Below are experts of layer 3 (counted from 0) of a mixture-of-experts language model. Rows are named router (the router's row for the expert), gate (a neuron's input weights, with its number), up (a neuron's input weights, with its number) and show model dimensions 0-159. Each number is 128 + 32 x the weight over its row's rms, rounded and kept within 0 to 255.
Before each expert's rows: a language model's description of what the expert responds to. This comes from a sample of Wikipedia text that the model never trained on.

# expert 16
What it handles: Parts of place and date names, such as United States, the US, month names after a day number, compass words, and ordinal suffixes.
router [100 155 136 111 104  94 158 131 161 149 137 144 106 115 110 113 154 150 133 143  74 161 132 183  84 174 107  92  59  91 141 120 140 109 187 142 121 147 157 202 122 116 144 132 174 134 148 111 107 141 118 134 120 128  77 121  65  97 142  83 149 153 103  75 104 103 104 135 156 170  61 135 110 135 130 152 133 140 141 107  83 177 124 118  84 145  77  96  86 206 139  98 164 125  83  73 140 205 173 105 109  90 243 125 140 123 163 104 109 107  94 168 114  77 117 108 143  97 128 183  97  98 135 109 132 123 109 148 143 116  82 125  80 109 151 126 121  64 164 124 125 151 135 151 228 129 119 133 144 172 112 138 137 113 194  99 105  99 117 108]
gate0 [153 177 192 117  92 134 130 161 112 112  92  95  65 133 121 118 103 116 163 143 102 164  96  64 112 124 114  87 132  59 192 176 163 104 158 161 145 102 146 135  93 144 105 178  96 105  89 154 138 135 130  99 123 166 122 149 146 106 136 129  74 101 184 111  95 137 124 131 173 115 145  93 141 124 174 147 148  99 137  57 150 113 148 199 111  73 118 120  97 138  79 141 159  85 149 153 116 159 147 137 107 143 172 184 139 159 124 165 124 194  99 128 156 117  98  87 119 150 146 154 174  96 159 148 106 146 105 132 162 141 108 152 129 162 171  82 162 117 154 171 112 196 139  95  98  83 101 167  98 130 103 204  88 150 133 184 131 136 163 172]
up0 [131 127 226 124 124 105 136 147  93 170 127 142 166 159  97  74 134 147 193 123 105 117 115 116  81 133  51 151 148 107 169  36 105 119 184 168 196 125 125 197 141 126 127 174 121 130 130 143 126 163 108 126 120 138 110 140 162 163  97 136 114 136 166  55 174 143 124 147 120 174 104 154 134 119  65 132 124 113 169  62 120  94 141 163 143 100 157 162 148 136 112  82 121 151 116 130  90 162 120 176 118 140 143 128 158 109 123 160 162 171 122 140 147 151 109 111 120 149 147 174 145 167 166 105 126 123 150 114 167 174 138  86 188 105 180  65 147  84 172 120  55 194 133 110 116 124  52  62 103 183  84 122  87  51  71 126 147 119 165 184]

# expert 44
What it handles: The relative pronoun who after a noun, plus country codes and club names in sports tables, such as FC, GER, ESP, Hapoel.
router [130 163 131 189 130 111 157 164 111 134  90 100 191 101 148  90 151 144 147 125 120 146 126 109 129 135 128 110 129 132 112 158 113 102 130 150  36 111  86 168 149 138 102 137 174 108 133 111 130 169 121 104 110 139  68 134  76 160 136 115 153 119 122 129  77  72 105 189 135 205 114 155 140 123 147  85 161 171 101 156 151  91 156 143 128 101  88 197  67 159 186 152 144 104 151 136  98 139 135  98 134  97 115 118 169 130 148 178 169 149 133 119 133 146 120 117 118  86 135 131  58 140 148 117  94  95 176 151 173 154 126 138 111 142 131 113  65 131 127 145  98  66  99 128 195 170 125  63 130 145 110 145 145 119 144 106 129 156 120 115]
gate0 [145  89 194 143 136 172 110 141 112 138 125 150 103  91 173  85 160 124  39  86 163 147 144 135 158 113  80 119  86 157  90 111 146 149  62 136 148 122  73 118 196 145 135  67 100 150 124 163  92 111 195  90 137 178 121 113 132 117 102 185 154 102 154 157 150  81 147 143 144 112 183 126 129 121 142 205 149 149 181 145 110 122 151 153 132 131 142 181 207 162 180  91  67 147  81 143 112  94  89 120 109 134 198 120 132 116 113 135 142 140  95 142 108 221 130 140 172 122  99 100 145 106 122 109 108  81  97 178 135 112  93 135 107 133 135 137  79 115 156  75 162 106 150 193  95 121  99 178 134 147  83 118 129 119 144 140 158 142  89 125]
up0 [102  97 117 112 145  99 118 110 151 216 166  82 150 153 120 116 155 162 123 126 123  90 126 121 134 114  70 158 140 135 159 135 145 110 197 159  88  90  77  90  99 166  95 135 121 131 193 122 133 143 149 127 138 134 126 133  91  73 180 101 132 155 110  79 165 121 157 117  95 126 140 150 152 131 178 104 104 172 134 140 141  96 138 130 155 117 126 142 117  66 125 171 206  94 113 120 128 116 145 150 110 134 149 120 122 181 166 175 109 114 148 112  75  97 119 103 116  78  98  78 200 103 168 143 103 132 114 132 117 100 180 121 174 152 130 115 109 136 118 179 131 103 172 108 221 125  90 132 162 188  97 100 146 170 121 123  97 131 144  88]

# expert 63
What it handles: Capitalized final words of place names and titles, such as Street, River, Creek, Avenue, Bridge, and words in song or album titles.
router [123 155  78 115 171 101 162 156 149 109 122 106  83 135 108 145 106 125 141 152  53 100 115 151 152 128 101 115 111 121 107 126 147 103  91 165  66 132 117 168 105 114 138 122 170 101  93 193 104 136  50 133 159  85 108 147  80 112 132 110 100 163 122 133  42 103 152  70 162 148 131 136 118 134 138 119  67  98 150 168 160  96 131 146  90 144 118 131 116 140  92 111 144 147  92  88 107 241 124 119 133  74 105 132 146 215 153 112 168 124  81 125 142 157 105 125 123  95 111 147  72 125 114 130  64 125 147 169 118 135 152 184 168 130 190 161  71 176 125 114 137 131 140 118 172 149  89 152 109 106 121 186 131 118 197  95 131 129 118 106]
gate1 [170 151 109 170 117 169 135 180 139 113 140  80  65 166 133 177 117 124 122 105 102  88 165  78 139 135 152  82 143 161 114 208 116 158 102 148 171 148 119 144  99 129 125  86 122 144 130 162  98 113 160 112  93 168 120 177 101  95 141 111  72 190 161  98 104 133 123  96 127 204 170 140 117 144 125 118  61  98  90 169 127 144 131 156 116 157 135 145 154 141  95  97 146 130 130  86  98 153 132 144 137  82 143 215 111 130 130 124 139  97 107  52  88  73  65 135 121 108 171 188 153 117  76 170 108 118 118 169 140 100 169 113 165 142 131 155  73 126 125  92 169 158  86 122  98 123 138 179 135 103 173 158 164  91 181 144 162 135 137 169]
up1 [134  97 185 182 118 148 156  92 140 125 143 153 186  86 114  83 137 159  89 172 158 171 104 133 172 181  86 160  91 163 165 137 133 143 138 133 141  91 151  99 123 110 155 108  79 110 164  76 121 132 174 123 103 120  94 111 163 130 180 146 188 192 107 106 127 160 120 120 187 126 117  80 130 116  28 179 149 131 129  98  80 155 100 159 161 109 121 162 153 167 134  79 100 178 107 160 178 124 158 146  81 142 166 102 149 102  84  95 145 127 151 157 157 124 177  50 205 166 134  50 135  88 151  41 191 185  89 139 149  88 131  98 140  97 148 112 130 163 122 126 114 124 135 136 102 141 159  49 129  91  99 104 127  89  88 143 148 117 148 191]

# expert 60
What it handles: Complementizer that and speech verbs like said, announced, reported, claimed, plus pipes after numbers in sports record tables.
router [106 159 104 101 162 169 136 166 117 123 160 141  60 115 128 170 111 122 108 122  87 120  88 105 111  88 120 126  67 104 116 121  92 129 141 158 121 106 106 231 107 138  58 124 158 103 112 158 102 115 140 108 132 182  75 118  61 157 131 111 151 109 140 148 113   6 111 135 168 188 126 155 171 128 181 152 154 153 132 169 166  82 154 120  73  92 108 116 117 170 198  65 164 137 129  80 142 156 184 133 163  57 171 110 141  79 139 107 116 132 128 103 151  80 115  90 200 114  83 133  99 160 127 136  68 136 164 172 119 127 166 113 127 211 106 124 117 121 117 142  97 128  97 162 145 131 107  97 101  99  55 137 183  97 143  94 115 136 146 164]
gate0 [182 125 148  69 170 115  80 154 144 148 108 130 127 100  92 147 132 120 108 111 134  72 133 141 152 137 116 106  75 155 103 157 139 125 152 185 126 127 156 117 137 171 179  74 156 156  93 143 178 159 156  60 165 150  97  65 173 109 128 127 169 162  88 146 130 139 183 167 191 128  99 134  81 124 154 177  83 110 178 144 102 136 153 137 118 123 105 226 159 162  82 113 138  98 155  68  77 120  90 116  92 166 154 131 155 119 154 163 143 109 163 172 113 170 179 113 187 126 133 105 189 116  88  99 113 104 150 101  80 193 152 130 126 130 129 144 142 160 166 108 132 173 146 113 108  73 137  96 118 178 116 142 127 113 125 156  85 126 162  85]
up0 [109  94 135 158 109  94 206  87 130 149 125 195 106 188 166  79 130 186 147 139 123 162 143 116 112 142 103 189 169 166  78 109  82 161 168 106 132 174 107 110 190 100  85  82 133  93 146 137  54 101  95 115 116 102 153 155  98 109 160  47  73 120 147 132 171 115 111 138 147 161 180 148 114 122 164 124 133 133 103 160 159 151  46 105 106 137 145 117 114 167 145 114 134 160 131 126 119 147 173 166 133  80 148 113 158  81 122 106 143 107  91  74  62  95  86 105 119  63 141 155 147 131 168 125 121 159  81 148 166  80 147 123 150 122 167 143  76 118  97 132 114  95 136 142 182 191 103 107  72  67 107 166 110 129  85 107 146 101  71 191]

# expert 25
What it handles: Adjectives of nation, party or field before a noun, such as American, National, British, Democratic, industrial, Christian.
router [106 141 149  85  90 173 161 161 124 213 125 140 152 112 115 123  80 132 123 216  22 122 120 131  82 142 103 114 109 136 112 114 112 141 123 156 124 160 169 128 108 158 152 178 187  98 141 130  71 176  48 112 136 102  95 103  94 162 104  80 163 114  98  83 102 107 135 120 139 195  75 156 104 171 146 108 125 106 119 136 131 140 133 159 140 162 116 132  89 174 157  78 108 135 111 187  98 160 162 153 173 103 159 117  97 136  89  92 140 143 117 133 137 163 117  86 109  58 115 140 109 131 115 108 129  99  98 145 175  94 147  86  93 178 149 123 140 158 162 131 138 101  96 145 154 108 101 169  74 159 100 220 129 131 150 134 144  87 143 144]
gate0 [109 208 116 225  88 166 160 135 159 157 132  85 124 169  94 154 113 149 138 123 103  54 116 121 111 146 139  63 115 123 181 131  94 132 152 122 140 150 188 125 128 153 125 157  71 124 204  87 103 129 102 153 160  45 138 140 111 147  93 116  96 164 150 131 140 144 129 164 123 130  73 104 118 106 110 171  85 109 158  64 102 128  67 131 139 176 157  86 104 133 123 170 151 103  57 174  76  97 143  83 182 151 108 154 129 110 176 140 139  82 114 210 112 138 178 153  53  74 142 120 162 116 211 144 178 135 101 162 133  66 134 127  81 165 107 105 106  72 197 112 114 167 146 125 147 138 161  80 147 145 166 184  77 109 135  92 118 152 143 140]
up0 [122 156 104 192 162 150 134 181 131 123 162 145 159 150 131 124  90 184 158 159 175  64 117 108  75 106 111 155 109 176  99 135 191 133 117 132 184 128 106 189 119 149 175 110  97 181 115 158 148  84 139  99 158 143 130 151 108  69 128 111 101 112  90  90 145 132 141 121  98 151 110  76 115 112 168 106 115  85 143  89 149 167 117 103 167 106 153 104 124 106 121  77 168 148 110  79 216 121 176 138 164  91 184 112 182  75 108 120 192 131 192 147 136 100 189 111 112 144 118  91  60 149 115 116 176 125 123 121 131 103 166 135 104 109 151  96  93 168 139 135 148 108 117 154 118 106  87 147 136 123 135 151 106 117 165 126 133 126 152 114]

# expert 15
What it handles: Capitalized first pieces of proper names and titles, often split words, such as Bar in Barbat, Man, Hat, Wick.
router [137 155 124  62 162 129 168 145 112 116 147 187 172  92 105 184 109 171 114 131  97 184 157 161 115 111  97 136 120  55 147 111 155 106  97 163  74 100 118 166  96 123 129 167 189  75 139 194  96 172 131 104 153 143  59 137  72 128 163 107 158 138 132 158  44  67  73 114 165 160 121 127 148 151 130 155 113 110 155 134 128 109 120 119 112 125 131 146  76 130 139 111 144 106 128  69 121 147 148 181 120  85 111  95 166 192 116  85 125 131 118 115 128 163 153 138 153 114  89 124  83 118 147 115  66 121  87 158 169 157 159 131 134 126 132 142  94 139 103 134 101 118 109 113 144 141 103 108 113 176 116 181  91 143 157 137 152 123 142 189]
gate1 [138 135 112 129 119 164 128 146 120 155  84 151 130 153  82 182 198 114 115 154 179  80 114 147 111  83 108 132 111 144 101  95  98 108 104 101 112 128  95 125  51 136 135 201 132 137 124 137  87 205 100 172 173  54  98 111 133 137  97 196  82 108 128  94 170 102 175  68 128  86 127 141 119  78 150 167 135 165  80 162 151 108 102  97 167 109 140 121 118 128 154  95 109 184 150 198  91  63 145 199 163 101 147  68 168 160 111 134 101 149 171 157 173 123  83 144 182 120 106 145 106 116 125 127  97 116 148 107  82 133 127 170 161 137  60 122 100 127 187 135 121 108 139 127 117 128 155 118 135 165  91 109 100  99 151  95  82  80 147 100]
up1 [149  72 176  81 133 149 136 133  54 117 119  90 106 175  85 118 114 133 149 174 147 124 116 133 174 154 208  98 155  79 114 137 127 174 123 137  84 156  76 159 136 119  93 106 172 114 124 182  88 138 128 111 118 161 114 116  82  92 106  98 119 157 166 181  46 125 116 180 148  94 164  96 137 120 152 143 166 111 109 156 183 143 114  87 141 152  95 141 168 127 130 162 133 148 135 140 207  92 146 196 212 102 146  98 131  87 171 133 120  75  81 153 129 128 121 118 123 132 101 146 121 173 115 117 124  63 124 130 146 103 102 139 122 118  91 117  66 127  89  97  74 136 104 155 191 127 161  89 141 164 114 173 142  73 119 106 122  85  95  80]

# expert 2
What it handles: Semicolons separating list items in credits, tables and coordinates (Entertainment; NA, Bradford Anderson; Blake), plus surname-initial pieces like Kar, Gar, Varg.
router [130 120 127 121 140 127 158 157 174 104 143 104 159 168 188 121 146  54 157 169 116 179 147 177  90 132 134 125 108 113  96 138 100  80 133 139  10 129 103 128  72 170 130 183 195  92 109 149 142 157 111  62 154 171 142  93  86 129 117 130 140  99 137 108 109 110  96 162 163 175 121 143 127 128 114 177 121 169 150 135 119  78 147 124 182 122 106 111 109 158 139 103 158 135 126 121 106 210 189 168 173  40 120 156  93 114 176 164 136 156 120  97 141 136 105 108 129 104 139 162  66 154 109  84  50 120 152 163 198 190 115 175 135 138 175 174  88 109 116 155  89 146 115 111 140  80 126 159  90 195 103 158  92 130 111 103 107 118 107 114]
gate0 [188 130 163 131 110 120 132 123 176 105 127 143 104 133 156 111 123 100 160 105 151 194 109 164 155 107 162  91  90  90 130 120 112 127  82 132 153 119 104 153  86 134 148  93 190  84 139 196 126 134 140  97 156 115 146 141 127  94 123  82  98  68 140 122  93 145 102 115 123 129  97 187 120 118 138 145 132 172 147  82  94 210 169  67 170 126 147 176 136 127 175  87 154  89 116 153 141 133 176  89 178  87 111  83 126 122 136 106 122 131 126 207 209  89 144 135 117 115 162 153  80 148 128 124  97 202 102  69  91 172  84 195 105 177 171 102 146 119 150 117 199 138 100  88 102  93 153 173 137 112 210 103  75  96 108  48 136 157 147 112]
up0 [ 87  90 133  90 106 160 162 178 123 180 152 176 109 122 128 168 152 112 152 125  88  99 142 100 130 120  89 147 155 180 126 130  96 109 135 110 160 111 123 115 168  97  95 149  89 134 166  49 127 117 147  97 140 135 117 137 119 185 125 104 170 129 123 135 149 111 165  88 149  79  92 107 137 142 113 157  99 108 157 134 149 121 117 115 120 138  83  90 113  60 139 131  62 109 159 134 111 106 107  86  77 237 168 199 136 155 164 127 112 151 129 148 139 173 110 153 122 114 132 118 188 130 166 141 164  94 120 135 116 136 154 122 116  96 114 135 163 170 125 138 178 148 141 212 172 176 158  53 150 168  80 151  67  89  88 154  87 114 102 136]